python train.py --d_model=256 --experts_per_token=2 --norm="rmsnorm"
Below are experts of layer 6 (counted from 0) of a mixture-of-experts language model. Rows are named router (the router's row for the expert), gate (a neuron's input weights, with its number), up (a neuron's input weights, with its number) and show model dimensions 0-255. Each number is 128 + 24 x the weight over its row's rms, rounded and kept within 0 to 255.
Before each expert's rows: "comes after" lists some tokens at least twice as common just before its tokens as in all text; "mostly gets" lists some tokens that are sent to it at least half of the time. This comes from a sample of Wikipedia text that the model never trained on. Tokens count by the router's weight.

# expert 7
comes after: " ", " |", "|", "–", "1", "10"
mostly gets: " %", " Votes", " votes", " Coordinates", " Phylum", " FW"
router [112 167 147 141 164 129 106  95 116 107 119 130 139 159 142 118 149 179 151 145 134 160 101  96 173  90 119 131 168  79 198 125 130 127 111 121  77  86 101 165 132 122 124  75 133 116 148 126 152 132 128 158 130 100 103 157 126 123 111 175 151 127 129  83 118 159 105 144 134 116 170 164 156 143 176  94 129 136 153  78 123 126 134 105 131  92 142 128 115 152 137 125  90 128 127 141 136 145 132 121 149 124 182 117 132 125  73 142 149 141 125 135 109 104 120 117 145 108  82 144 117 107 151  85 127 142 109  99 100 124 131 160 148 133 160 125 129 144 138 142  87 118 118 142 130 120 110 114 121 107 157 121 120 111 139 126 124 122 111 118 115 115 120 165 147 165 167 111  89 174 109 145  79 131 138 126 122 153 148 149 135 107 180 103 136 154 143 130 112 171 157 132  87 152 142 154 141 133 100 108 150  82 120  99 104 126 127  86 143 111 113  84 128 142 108 117 106 141 141 115  90 134 192 100 135 145 173 121 111 154  78 108 118 183 136 131 131 112 147 120 153 137 104 137 106 123 101 120 104 149 115 119 157  98  96 153]
gate23 [107 116 151 130 150 123 166 121 118 100 127 119 114 161 147 126 139 130 138 120 139 151 147  93 106 193 128  86 150  99 131 156 159 147 107 110 125 141  77 117 129  91 127 141 167  86 158 147 118 128 141  99 114 126 118 177 159 123 107 123 110 161 148 111  83 112 113  91 178 119 156 173 121 116 120 159 127 124 152  86  97 151  71 161 150 139 148 127 152 144 133  82 149 144 143 124 108 152 144 120 108 168 110 126  99 118 152 121 114 144  95 152 145 105  93 140 106 136 105 162 133 119 112  89 177 129 147 135 120 113 128 171 142 103 119 108 121 123 103 129 129 108 147 155 153 116 114 111 160 141 175 115 106 156 149 109  63 127 136 113 179 153 128 101 110 155 136 152 156 137 148 105 119  77 152 142 115 138 136 127 163  90 115 167 137 105 117  69 108 149 144 153 172 148 136 121 176 114 125 127 144 165 128 135 119 144 121  89 147 170 150 126 160 119 125 113 145 138 120 131 119 110 116 157 150 129 129 148 125 124  91  96  92 112 133  70 155  87 136 117 169 117 109 121  80 124  95 130 105 124 129 102 132 103 139 150]
up23 [100 130 134 134 149 133 141 124 130 105 113 119 109 135 125 131 148 139 139 111 135 133 148  99 121 181 145  85 133  93 146 143 141 154 116 145 124 142  70 109 117  99 129 154 160  78 155 137 134 131 169  86  84 132 122 170 156 140  96 137 106 141 143  93  99 148 130 116 192 112 149 199 124 125 125 175 120 103 181 111 127 136  87 153 156 117 145 142 146 145 131  83 159 130 116 116 105 174 150  99 129 155 125 112  96 131 145 124 113 140 117 150 115 100  91 132 118 119 117 150 121 103 120 102 157 110 134 132 124 112 125 175 151 118 119  83 124 101 113 155 147 103 147 163 163 107 121 119 174  97 168  94 123 160 163 139  72 116 133 119 167 137 112  95 125 180 118 180 135 142 140 113 109  73 179 153 134 135 127 124 148 108 134 157 138  96 125  97 115 119 131 157 147 164 139 106 145 126 143 137 144 156 124 123 131 127 142  87 144 146 156 136 122 138 124 128 166 113 102 127  96 126  95 155 131 138 145 118 110 136 111  94  95  70 157  99 141 112 122 131 185 105 145 127  94 128 107 106 111 157 151 112 115 119 121 170]
gate24 [138  99 169 127  90  99  96 136 138  81 125 120 135 141 119 142 151 122 125  99  86 122  97 119 108 139 118 160 136 119 141 124 112 111 114  65 131  82 185 147 129 136 112 129 142 134 129 115 119 134 105 100  91 127 131 114  76 127 166 142 130 131 125 103  95 139 130 134 150 129 103  94 123 107 134 131 129 114 144 179 125 169 105 106 118  96 134 132 141 129 121 133  96 171 117 139 118 151 111 127 131 103 164 166 128 151  85 115 102 126 137 124 165 122  99 140  88 133 158 149 118 107 124 156 160  83 125 172 125 129  89 151 149 127 163 120 128  72 112 154 127 118 170 147 102 123 158 140 132 144 124 168  73 108 150 158  79 130 123 103 160 125  82 140 142 111 119 140 124 164 109 136  91 142 125 141 129 135 164  89 109 145 147 127 141 136 138  98 119 134 144  66 135 147 117 137 129 109 110 120 145 113  95 142 119  88 138 153 113  96 143 183 152 131 138 143 128  69 165 136  80 150 122  85 171 148 112 105 119 120 114 164 106 103 169 146 139 115 143 152 132 131 113 174 119 173 113  70 147 134 158 117 123 142  90 115]
up24 [133  81 187 151 106 111 101 130 117  99 110 126 139 146 150 131 141 166 120  99  84 136 123 131 136 138 100 126 148 111 145 105 155 118 113 107 127  68 150 126 133 158 124 143 115 161 119 108 152 144 107 104 103 137 139 127  63 117 153 125 108 131 145 120  93 157 127 109 152 123 102  69 132 123 151 126 134 120 142 150 124 160 135  89 118 138 126 116 129 140 135 132 102 157 111 128  96 132 108 121 127  97 167 161 155 130 129 101 111 134 127 127 154 149  70 157  93 140 115 182 159 115 110 151 146 108 117 167 121 139  81 149 167 161 161 113 131 108 134 139 141 121 164 128  94 133 154 169 147 138 102 166  59 108 156 190  87 115 138 119 174 122  72 140 159 107 125 144 125 179 104 152 115 125 136 139 144 138 147 122 131  95 166 121 112 182 127  85 123 154 123  78 112 128 138 142 126  95 121 133 130 144  93 150 117 121 140 150 111  97 150 156 142 111 131 156 123 116 161 109  80 137 110 134 176 105 119 117 115 155 112 150 124 107 177 153 117 125 154 147 140 117 110 171 124 124 118  83 162 124 148 136 139 128  97 136]
gate25 [140 130 151 148 117 123 118 121 144 147 136  94 157 166 162 120 149 103  79 115 143 148  79 124 108 140 108 186 112 139 112 158 149 131 126 149 117 114  87 151 123 124 130 129 114  97 135 175 142 144 132 166 143 131 130 130 125 122  92 165 123 135 132  86 102  79 116 142 117 118 162 126 134 107 132 112 137 170 154  95  74 140 132 140 137 118 136 136 133 121 120 125 114 144 160 138 145 125 105 133 115 120 124 103 166 111  94 187 113 187 132 138 117 128 141 108 119 128 108 105 138 122 163 166 130 132  97 140 119 122 115 159 186 144 112 122 169 126 101 159  94 129 155 120  65 113 118 140 108 126 116 164 138 112 111 150 117 118 113 151 148 130 153 141 107  46 153 129 151  96 128 119 137 183 110 168  95 151 145 127 130 109  96 149 153 107 148 114 100 123 150 138 118 140 143  90 137  94  95 161 134 156 126 147 154 136 107 104 110 145 146 146 154  89 142 149  92 123 179 125 123 180 146 142 127 145  99 139 128 130  99 137 118 131 150  89 148 148 164 112  87 125 109 166  62 130  83 145 114  77 129 156 106  98 129 127]
up25 [127 172 162 158 149 125 148 108 149 115 137  93 153 172 132 133 116 131  88 133 131 135  94 114 122 118 104 164  71 163 104 132 147 106 138 127 101 120 126 146 131  91 140 127 108  90  98 157 145 159 130 159 158 142 122 133  98 114  84 131 131 110 149  66  75 114 148 171  99 106 176 121 140 140 122 105 121 142 148  60  84 131 103 138 138 119 158 155 134 108 117 133 136 116 157 119 147 134 102 141  94 159 133  74 140 128  77 178 117 180 124 142  97 124 147 109 132 127 107 109 153 139 138 159 127 112 137 125 115 124 140 171 198 120 122 122 176 104 134 176 110 140 155 144 109 138  96 144 117 104 133 160 144 119 121 160 125 102 111 131 128 165 139 139 102  85 166 150 132 117 112 112 105 151 154 176 113 133 141 142 127 114 118 128 133 144 144 112 130 123 153 145  91 127 139 101 140 107 117 143 109 119 102 137 142 104 148  78 128 113 137 115 158  86 127 124  75 117 163 138 133 128 142 127 142 137 114 155 111 128  72 124 101 126 133 101 113 134 179 138 135 133 110 181  73 142 109 147  97 114 158 126 112 105 134 103]
gate26 [153 124 116 152 121 124  95 110 128 109  94 133 163 131 154 171 132 140  60 108 148 148 186 138 131 117 126 151 161 102 152  90 143  92 137  93 163 113 102 130 146 140 139 129 130 117 180 146  95 152 154 121 116 140 101 139 161 104 126  71  92 151 184 101 137 103 169 165 120 169 110 154 168  92 122 118 136 116 138 104 102 114 132 119 132 101 154 155 128 111 141 139 156 142  99 103  89 132 113 111 168 163 131 136 133 124 131 128  95 132 119 132 106 143 119 133 121 119 112 148  99 165 124 170 134  85  62 132 137 117 122 106 151 126 104 131  89 103 139 139 124 130 122 121 106  91 137 114 141  93 147 141 121 109 116 138  95 104 156 130 154 133 138 107 146 141  99 164 178 138 119 144 115 112 165 159 111 104 132 137 127 102 167 119 163 184 138 122 111 140  91  91 139 143 133 128 151 108 147 155 156  47 124 102 122 130 109 120 149 128 141 135 167 108 136 148 130 111 156  95 141 113 117 127 118 148 126 115 126 128 118 104  86 126  89 159 168 126 147 111 155 117 128 179  83 153 181 131 121 124 108 156 116  96 116 132]
up26 [150 120 126 125 122 118 107 113 165 137  99 113 149  90 121 171  99 144  71 109 117 139 150 135 115 125 133 174 152 117 164  92 146 116 140  93 149 133 102 149 140 134 137 126 120 101 187 135 124 159 147 111 104 141 107 102 150 116 134 109  85 136 171  86 148 114 138 133  98 139 117 125 167  73 141 141  94 109 121 113 109 112 141 111 124  88 132 159 152 112 165 133 148 154 115 116  85 139 120 128 165 136 128 104 150 114 130 116  60 150 113 131  85 148 111 139 118 149  81 135  90 148 115 164 130  85  74 137 152 120 128  88 171 117 115 139 111 119 143 129 108 155 130 116  99 107 150 135 153  80 149 134 143 145 131 121 106 105 144 132 136 128 160 117 174 153 109 153 174 123 116 101 105 100 159 140 130  95 137 161 126 102 157 119 153 164 143 114 138 132  63 129 149 152 140 129 129  99 162 159 159  58 145 121 131 133 125 101 128 142 125 136 162  92 131 142 153 116 132  89 106  74 112 131 144 125 143 110 101 129 132  89  90 135  87 150 147 128 137 111 141 133 133 165 111 143 192 127 102 124 134 133 126  82 127 124]

# expert 3
comes after: " |", "|", " in", ":", ";", " to"
mostly gets: " his", " ", " her", " w", " His", " their"
router [ 99 127 155 144 129  91 146 131  60 111 133 114 128 108 137 109 104 142 175 125 131 150 117 116 133 141 100 125 151 165  97 133 135 113  93 138 110 144 130 161 150 159 116 119 102 151 132 152 142  86  80 117 104 125 104 143  99 121 127 109 127 161 138  95 136 105 139 126 115 195 158 137 142 141 145 140 155 113 134  79 159 148 127  96 124 107 125  96 156 102  84 121 117 124 128 146 116 109 126 100 112 128 115 118 134 105 118  91 130 180 142 130 131 129 117 123 127  96 109 109 159 130 113 114 131 134 112  75 115 128 118 109 151 113 190 151 130 141 124 122 102 122 158 104 121 146 103 131 123 122 108  84 166 121 112 114 128 146 158 110 113 155 134 164 116 159 151 101 160 156 101 144  88 120 131 109 111 135 195 156 168 117 167 112 130 162 140 150 125 168 127 153 151 120 127 167 120 103 114 123 183  98 136 140  87 118 104 103 125  79  94 124 108 159 133 147 113 182 116 153 147 122 149 121 146  65 162 191 104 101 125 163 100 130 125  92 143 108 128 150 187 112  85 126 146 125 138 132 134 118 113 158 155 157 156 139]
gate19 [ 83  97 107 115 140 124  84 122 144 119 120 119 146 125 115 137 103 133 112 142 124 138  87 139 121 105 126 131 112 122 130 117 124 156 147 151 145 107 127 144 138 205 130  99 178 120 105 121 115 135 137 113 126 114 130 108  55 140 144 132 107  50 125 127  89 125 102 155 155 131 123 114 144 124 113 104 124 112 136 199 116 130 151 153 148 157 128 132 164 119 135 119 143 118 139 128  95 129 126 123 134 118 132 112 122 162 164 138 155 124 123 110  98 167 111 131 139 112 174  90 141 108 122  95 120 128 130 209 131 125 132  86 174 127 128 139 107 153 134 101  98 149 116 130 114 139 159 166 161  87 134 185 118 152 158 122 120 133 167 151 129 146  99 172 101 145 156 181  90 109  82 165 168 129 147 140 140 142 104 168 168 116 100 112 113  85 126 111 170 144  95 147 137 138 140 160  69 107 119 128 100 148 123  89 122 147 117 120 101 104 176 143 152 126 172 107  95 148  94 177 138 133 141 108 145 106  93 119 149 136 151 126 124 128 136 156 132 116 146 115 114 124 153 143 123 145 119 113 113 112 127 124 151 146 153 136]
up19 [ 67 113 104 124 136 114  97 114 136  97 108 124 144 117 110 149  96 156 151 147 125 151 105 122 132 102 154 149  98 119 137 147 112 131 159 126 164 113 126 151 139 183 121  96 159 145  89 109 114 125 114 145 121 101 138 117  70 138 151 112 114  89 126 112 113 143  97 155 149 124 153 102 133 134 132  97 147 119 114 214 139 109 175 135 132 167 106 116 169 136 149 108 117 119 136 110 104 122 130 137 116  93 131  93 107 141 166 126 174 105 139 121 115 164  91 122 148  90 159 110 119  91 121  98 139 132 118 160 125 115 103 132 176 115 160 110 123 134 148 125  90 142 105 132 104 118 181 157 180 108 114 161 144 155 150 115 122 131 170 181 160 152 110 155 105 145 154 190 122 121  92 168 177 103 144 146 110 142  89 164 175 129 126 134 110 106 131 134 148 123 124 144 138 116 139 165  93 106 112 106  93 140 119  92 140 119  86 106 116 101 149 158 121 121 152 116  99 164 133 154 132 132 133  85 134  70  99 134 119 136 125 140 137 123 149 140 129 108 136  81 112 133 135 130 120 156 138 103 112 115 111 111 172 133 147 128]
gate20 [146 118 148 131  68 137  85 143 160 101 134 119  72 116  69 160 112 159 127  78 107 116 139 126 173 124 106 124 126 117 155 118  86 147 148 129 163 166 158 148 123 162 142 111  90 114 136 119 157  99 109 135 128 150 159 112  84 154 114 117 127 134 163 158 114 111 120 173 126 164 136  98 154 173 120 121 128 152 118 111 139 159 138 121 109 124 103 111 171 137  92 117 103 116 128 124  98 109 104 131 141 154 104  95 139  97 180 103 146 139 161 133 128 144  97 112 130 104 119 131 122 110 110 120 130 119 110 115 113 145 142 120 120  61 125 104 126 133 139 151 150 143 129  91  98 134  96  77 142 148 144 145 132 144 138 126 128 127 114  97 169 129 140 107 113 110 138 132 173  86 111 170 108 144 133 120 133 103 100 152 107 103  91 126 127 155 160 115 181 116 104 159 124 147 129 137 162 124 142  97 115 117 114 113 114  95  66 130 110 117 117 146 146 138 147 131  84 117 150 156 136 155 109 140  86  97 141 149 115 148  98 117  98 150 139 122 144 146 130 127 161  89 114 156  48 186 141 113 135 132 166 123 164 137 141 110]
up20 [149 142 169 141  83 143  81 120 153 115 140  94 100 128  85 160 126 159 129 100 124 147 132 115 170 110  73 119 126  89 190 110  97 154 126 134 153 111 151 164 140 182 134 107 126 109 151 123 141 112 118 132 112 148 139 133  83 117 114 150 124 123 152 143 121  96 148 162 132 144 153  98 148 150 113 123 150 155 134 116 146 161 152 142 125 123 119 133 173 159  97 110 113 115 157 129 104 106 110 126 119 167 116 114 131 120 166 108 120 143 178 131 129 173  87 106 129  85 108 140 123 106 117 123 153 138 104 109 110 139 152 137 133  63 145 123 131 131 122 158 132 127 143  97  92 136 102  90 154 130 144 143 122 128 140 138 103 147 157 102 167 153 123 117 111 119 177 139 168  95 102 185 106 119 153  86 111 101 108 146 143 110 115 134 142 153 159 109 175 142 107 155 143 119 166 155 184 107 123 117 131 127 119 138 128 109  87 115 113 136 118 142 137 114 132 147 101 149 157 149 125 152 115 143 114 102 167 137  74 133  89  94 110 125 101 122 166 138 133 105 170  98 102 156  64 161 119 143 118 105 160 135 147 128 154 104]
gate21 [123 156 119 150 154 139 115 102 116  94 152 115 139 130 147 108 124 157 126 136 116 140 153  89 131 164 111 116  90  82 143 137 126 109 120 127 130  55  96 157 161 104 122 136 103  92  92 114 108 145 136 121 136 133  85 152  91 100  97 155 109 123 111 111 112 109 130 128 155 145 206 150 128 122 167 112 138 173 126 118 124 125 111 111 170 128 138 129 132 174 165 121  84 139 169 143 108 176 119  96 100 124 148  80 119 176 129 157 130 107 136 179 121 130  91 145  90 119  71 144 109 113 126 140 154 120  98  96 112 117 103 120 117 121 138 120 126 134 112 130 116  91 178 127  97 143 114 146 138  81 117 155 101 120 111 103 131 175 187 123 125 145 111 150 139 138 131 147 116 128 105 130 117 145 164 130 117 141 167 143 170 138 155 133 125 117 178 106 118 167 144 155 122 116 141 148 146  90  95 119 151 177  71 133 114 122 135 107 155 148 128 127 141  91 121 125  90 162 108 132 137 121 138 131 136  85 100 101  84 108  96  78 164 125 118 109 130  98 149 107 141 118  82 113 108 129 113 119 119 134 130 131 134 135 122 145]
up21 [132 152 126 145 125 146 126 111 117  79 180 139 131 152 125 117 102 137 137 108 160 147 128  91 100 187 114 106  97  52 123 126  97 110 102 133 151  81  90 145 143 113 112 131  85 120 101 134  80 127 159 142 120 161  83 151  88 113  89 124 124 141 125  75 126 116 173 163 158 151 188 121 159  86 142 117 110 134 117 195  88 150 106 135 147 111 121 105 156 133 105 113 120 140 144 141 154 163 107 100  93 134 152 116  97 137 137 123  91 120 140 146 134 126 115 141  95 115 115 139 109 115 134 143 143 104 110 122  95 132 105 129 121 122 160 129 138  85 107 145 120 102 165 139 123 142 159 115 139  97 134 156 104 103 107 113 104 149 133 109 136 145 110 140 115 129  47 113  93 133 110 155 141 147 159 116 114 143 134 125 164 116 161 127 126 105 150  92 120 143 144 139 115 157 121 124 162 109  73 134 145 141  90 118 123 102 123 134 118 161 135 139  88 119 126 115  96 131 128 161 150  83 120 119 138 109 115 104 110 106 106  85 129 101 125 119 151 107 166 100 126 151 116 126 106 166 100 143 128 148 158 156 151 183 124 120]
gate22 [ 67 106 120 152 150 124 106 118 159 109 133 136 125 115 104 155 130 156 144 140 112 159 118 122 143 115 170  98 137 124 139 133 116 108 128 118 119 130 153 146 159 132 109 154 152 108 157 147 136 110 133 114 136 156 132 166 113 123 114  98 136 162 191  98 146 125 155 108 113  92 105 166 165 144 188 167 140 111 120 114 130 108 104 136 150 140 131  91 118 114 153 119 139 188 153 154 117 130 100 118 110 107 129 134  93 125 116 115 162 109 116 139 103 192 125 129 130 117 144 159 116 132 118 153 145 102 134 163 126 119 111 130 162 164 180 105 127  96 155 145 128  98 130 143 168 109  86 120  64 117 102 126 127 113 134 111 114 100 134 102 104 127 202 133 142 114 169 143 147 114  71 152  80  97 100 146 101 158 107 113 108 133 120 149 105 127 146 170  96 161 103 131 134 116 147 178 122 112 135 144 149 110 108 123 121 130 140  81 122 108 150 140 126  96 108 149 115 134 104 153  84 134 135  88 118 127 122  87 141 183 131 162 126 126 133 117 131 119 159 144 177 137 103 120  97 129 146  71 115 128 158 116 163  91 138  97]
up22 [116 107 138 153 110 151 124  97 173  97 132 151 121 117 110 146 145 167 119 140 148 177 117 129 154 131 137  98 135 108 132 149 154 121 101  83  62 108 173 134 175 119 115 146 148 133 101 188 125 100 109 111 110 155 130 180 107 138  97  88 130 153 175  98 136 159 115 119 132 109 101 158 137 141 144 121 114 101 118 128 136 122 123 155 144 142 123  81 125 104 160 107 173 169 149 129 141 123  91  99 119 128 181 161  97 119 130  84 164  91 118 121  82 161 128 127 148 105 135 131 102 104 122 165 126 162 142 145 127 120 167 137 134 155 151  85 141 109 143 133 121 119 124 136 180 156  96 126  94 122 130 119 117 145 112 128 127 105 157  98 104 113 191 118 138 111 134 168 114  62 103 161 106 105 115 125 135 134 100 126 117 145 123 149  95 143 159 122 115 162 127 123 109 128 141 168 131 111 150 135 141 107 114 128 152 126  99  99 135 134 147 132 116 110 132 181 111 159 109 153  90 117 145 120 123  76 133  94 138 163 142 154 115 105 147 111 138 118 152 118 144 143  90 111  89 130 137 100 119 109 155 157 150  75 162 122]

# expert 5
comes after: " ", "20", "19", "–", "18", " ("
mostly gets: " south", " north", " km", " century", "08", "°W"
router [109 144 151 184 150 164 136 111  90 116 143 111 124 130 108 108 111 143 142 199 110 152 116 101 161 134 116 139 119 100 201 110 161 169 100 136  89 119  96 138 152 157 122 117 168 106 122 144 137 133 115 110 115 117 110 165 127  91 107 146 151 109 113 122 129 127 134 113 134 105 121 171 124 121 113 142 117 128 157 122 120 170 124 123 148 133  97 135 135 123 157 122 128  77 161 118 138 156 123 111  78 134 180 122 110  96 125  58 122 144 117 158 131 105  86  89 117 127  90  98 162 110 110 141 141 127 114 100 112 116 122 158  93 120 149 135 141 116 134 116 111 130 132 127 138 157 132 144 124 127 136 111 149  85  97  71 138 134 139 119 127 165 151 135  86 116 157 103 142 156 105 112 133 158 109  79 143 113 123 132 154 108 149 130 119 158 160 136 131 155 136 173  97 152 157 158 101  97  80 140  74 122 112 137 112 140 122 103 113 125 126 108 108 137 137 141 141 145 131 109  89 128 122 143 164  67 114 159 104 141 109 122 147 109 158  57 139  92 160 126 118 133 120  84 134 141 107 141  68 141 136 132 115 132 153 161]
gate23 [137 120 149 107 105 114 113 121  87  68 150 143 116 116 109 138 126 104 129 109 130 176 159 115 148 143 111 119 110  94 118 144  83 133 107 134 202 118 134 174 117 146 143 132 131 137 124 130 140 119 141  86 110 142 111 181 141 122 140 123  91 128 126 100  90 109 192 165 144  98 138 146 121 100 121 142 147 143 132 162 129 107 125 168 143 110 152 112 110 142 137 125 106 132 146 128 142 145 129 141 136 107 117 133 115 142 125 137  97 127 191 143 145 110 142 128 123 120 154 114 161  62 119 117 148  84 104 126  67  95 142 142 134 139 116 196  83  96 141 152  96 125 143 139 108 132 139  92  90 129 170  75 128 132 120 119  99 104 158 113 131 133 129 122 131 141 119 176 179 127 136 136  98  89 167 115 136 104 126 125 139 121 157 128 151 112 157 139 123 147 110 119 110  92 129 148 169 130 135  94 112  94 109 105 117 123 177 133 151 123 184 146 127 115  86 128 152  93 107 148 115 125 134 103 143 163  95 166 104 117  95 125 153 141 115 118 137  97 117 132 131 108 109 112 130 174  71 108 116 155  85 124 113 119  96 145]
up23 [121 134 130 128 123 128 123 115 115  94 140 139 137 102 122 130 115  84 127 117 126 143 132 125 133 142 133 108 111 100 127 146  73 112 107 129 197 127 156 160 119 130 165 120 141 163 115 143 133 169 166  93  96 164 110 197 142 118 159 115  74 100 127 101 106 128 191 158 148 129 120 170 133  90 108 123 134 120 139 141  92 129 124 174 138 112 151 132 134 137 142 134 129 110 108 147 137 118 146 183 141 128  90  97 123 133 150 121 142 125 195 159 121 116 160 112 132 118 142  92 141  83 110 103 136  75 110 107  73 113 165 150 173 111 111 168  99  95 136 157 111 142 122 127 120 112 128  71  81 147 174  87 125 127 131 118 141  92 128 104 158 115 131 132 105 138 118 138 154 140 139 117 112 120 147 133 119 139 126 128 128 135 142 141 103  90 141 137 123 133 138 128  94 126 137 138 173 148 147 100 104  98  82 107 111 144 182 131 124 100 176 153 108  88 111 118 129  89 103 164 115 124 132  94 145 150  92 167 110 154 117 143 154 163 108 106 156 101 114 120 121 112 122 111 117 162  95 101 140 169 104 113 138 139 115 125]
gate24 [ 96 147 146 131 146  73 107 148 145 114 146 149 130 145 114 140  82 129  91 123 109 118 138  98 146 136 140 134 138 149 115 125 132 117 125 114 143 143 148 138 144 154 133 128 163  66 123 120 115 125 121 135 129 141 118 149 166  78 113 139 106 113 142 141  96 138 125 128 105 136 125 139 159 108  97 130 129 155 154 152 147 118 122 138 119 139  84 139 101  89 120 145 101 155 111 138  75  94 120 137 116 160 141 165 122 133 161  95 129 180 118 177 149 115  64  86 132  86 104 111 149 188 100 131 129 105 108 132 122 135 106 168 103 134 133  96  99 113 159 156 125 122 149 119 148 138 167 113 141 101 145 101 137 120 109  78  98 145 168 132 133 133 139 156 120 128 120 124 119  25 142 112 137 146 141 162 106 107 132 134 148 144 143 100 105 136 139 131 170 146 104 150 101 126 150 155 135 121 135 118 122  91 165 173 110 137 147 134 144 132 157 147  84 136 133  99 197 125  94 138 135 150  84  85 137 137  97 110 102 143 139  92 170 118 135 140 148 147 162 107 109 130 143 164 131 159 152 140  76  96 151 152 131 134 124 144]
up24 [118 140 131 121 166  72 102 125 128 109 166 129 112 163 117 127  85 114  98 124 117 123 146 118 145 146 149 154 131 128 128  91 127 106 130 107 136 145 153 156 147 148 126 130 161  88  92 120 100 126 111 136 105 136 117 133 127 105 120 131 110 132 117 143  91 153 134 125 121 154 122 151 128 120 115 123 108 130 133 137 142  94 121 147 119 162  82 138 118  76  87 144 115 124 122 143  94  67 123 159 131 153 117 182 129 125 146 119 123 187  95 191 138 122  90 107 127  77 127 120 141 180  92  97 103 111  96 133 120 142 111 160 122 122 137  99 118 109 190 124 121 135 134 106 113 132 153 112 132 104 137 115 135 126  93  76 113 118 155 142 133 129  94 138 130 148 120 133 125  55 141 103 149 145 152 155 134 113 135 128 152 161 159  92 113 152 139 147 186 139  87 152 110 134 150 144 128 121 158 115 110  95 157 180 141 156 151 136 152 161 146 155  95 147 137 101 186 105 103 133 126 149  81 112 142 125  98 111  95 127 130  84 153  92 106 161 142 145 153 121 120 129 133 159 138 147 154 153  85  99 143 176 155 121 128 165]
gate25 [117 138 123 152 108  73 127  86 128 157 133 141 142 136 148 139 179 126 139 145  93 184 116 105 131 105 121 127 190 104 109 138 138 152 143 150 119  95  83 118 155 106 116 120 145 108 135 136 116  97 123  97 145 114 143  93  87 105 122 138 140 126  93 106 122 126 115 119 143 107 129 137 124 127 120 166 152 139 131 115  68 134 127 143 101  94 139  84 175 147 138 101 123 136 139 145 150 112 139 121  76 129 146 124 135 122 104 102  97 154 139 145 146 120 118 171 123 122 110 141  95 160 136 102 139 133 139 140 136 127 139 212 115 146 146 134 146 135  84 142 128 111 139 146  42 130 118 182 152 144  94 106 110 121 133 127 170 167 133 103 127 189 145 156  93 110 151 130 123 154  80  87 120 120 136 160  71 167 157 155 117 131 153 145 153 107 112 150 125 111 113 154 127 140 137 139 135 111  94 120 164 133  96 117 160 123 145 180 130 122 163 128 165 100 172 135 143 116  99 159 114 135 132 135 137  90 119 108 151  91 105 104 146 168 126 142 150 130 156 155 118 117  95 119 125 156 120 127 125 143 108  97 129 122 130 164]
up25 [115 169 115 134 104  73  92  67 133 153 133 123 143 140 150 120 152 143 131 156 113 157 113 102 124 117 113 137 180 114 154 125 151 128 107 131 138 110 111 122 152 111 112 112 123 123 105 141 133 115 117  83 153 117 139 113 106 121 117 122  90 106  74 111 118 109 128 145 128 138 148 129 108 110 118 140 160 157 161 109  99 125 137 149 123  90 130  75 183 160 120 118 100 116  94 134 147 108 140 120 106 130 161 113 123 120 106 120 107 147 127 137 117 109 140 159 124 120  98 155  84 175 149  95 150 149 141 105 129 140 141 181 101 130 144 101 137 136  95 136 132 119 130 140  41 141 117 140 163 119 108 126 112 132 124 141 155 177 118 107  98 174 151 161  92 129 167 132 121 130 111 108 118 108 144 165  80 174 144 145 127 149 151 131 165 120 117 190 138  85 130 164 132 120 138 117  97 112 117 133 141 136 110 143 162 118 124 180 148 142 148 120 137 123 137 138 141 138 108 161 142 113 171 116 143  65 102 107 107  96 151 117 153 185  98 134 157 136 130 131 121 103 102  97 116 167 128 127 112 146 111  78 136 105 152 189]
gate26 [106 130 141 150 145 134 122 113 103 119 115 147  89 133 122 135 138 120 133 120 147 163  98 131 123 142 137 141 138 120 136 128 196  86 118 135 141 103 106 101 145 126 114 107 167  82 171  86 110 114 189 124  67 165 124 141 106 119 118 131 111 135 151 131  85 132 128 130  75 130 131 134 105  99 128  97 151 128 156 139 114 136 100 157 117 117 157 103 134 146 148 131 132 146 146 112  62 131 116 128 131 137 123 132 103 164 119 126 118 128  92 147 127 138 143 113  92 129 140 145 172 131 123 153 111  71 120 140 128 117  73 156 128 116 146  87 121  72  96 130 142 111 154 104 113 144 166 123 136  89 152 130 131 143 104  95  98 110 144 134 131 151 188  79  87 153 139 158 132 123 145 167 117 130 155 140 116 140 132 100 128 146 147 139 137 140 121 190  96 150 137 137 118 139 116 140 116 125 130  84 124 115 169 128  80 159 179  90 153 142 115 130 117 119 100  77 142 105 150 136 181 100  85 109 147 163 138 140 160 142 134 140 140 134 159 120 131 132 136 145 159 118 160 107 107  83  86 108  88 147 121 169 142 102 103 112]
up26 [111  98 150 121 154 123 128 115  99 152  84 154 112 117 130 162 165 126 134 139 164 138  97 135 118 133 138 149 140 110 116 118 212 125 131 136 105 133 128 106 135 138 101  99 151 108 168  71 116 107 159 149  79 143 138 129 110 113 130 151 123 128 122 155 111 108 137 109  86 107 109 117 107  94 135 123 132 133 133 158 141 160  80 167 105 128 174 123 124 125 160 123 104 121 149  95  79 136 122 115 142 156 117 143  91 143 104 127 115 134  94 145 127 135 139 121  96 142 137 148 190  99 121 162  93  89 145 141 148 116  85 132 138 126 134  75 133 111  96 141 136 115 143 115 124 149 169 136 150 101 145 115 125 134 114  95 118 136 139 115 140 125 171  92 105 160 135 159 135 142 149 175 151 140 135 157 119 106 105 108 101 139 120 141 139 123 111 165 138 131 117 158 124 138 122 125 113 145 111  82 100 132 170 141  78 169 170 130 138 143 109 143 118 126 110  70 146 108 160 126 167  78  65 100 135 160 142 154 159 155 124 130 142 107 155 104 141 134 131 152 147 119 151 130 119  85 110  97  94 137 142 199 127 122 103  89]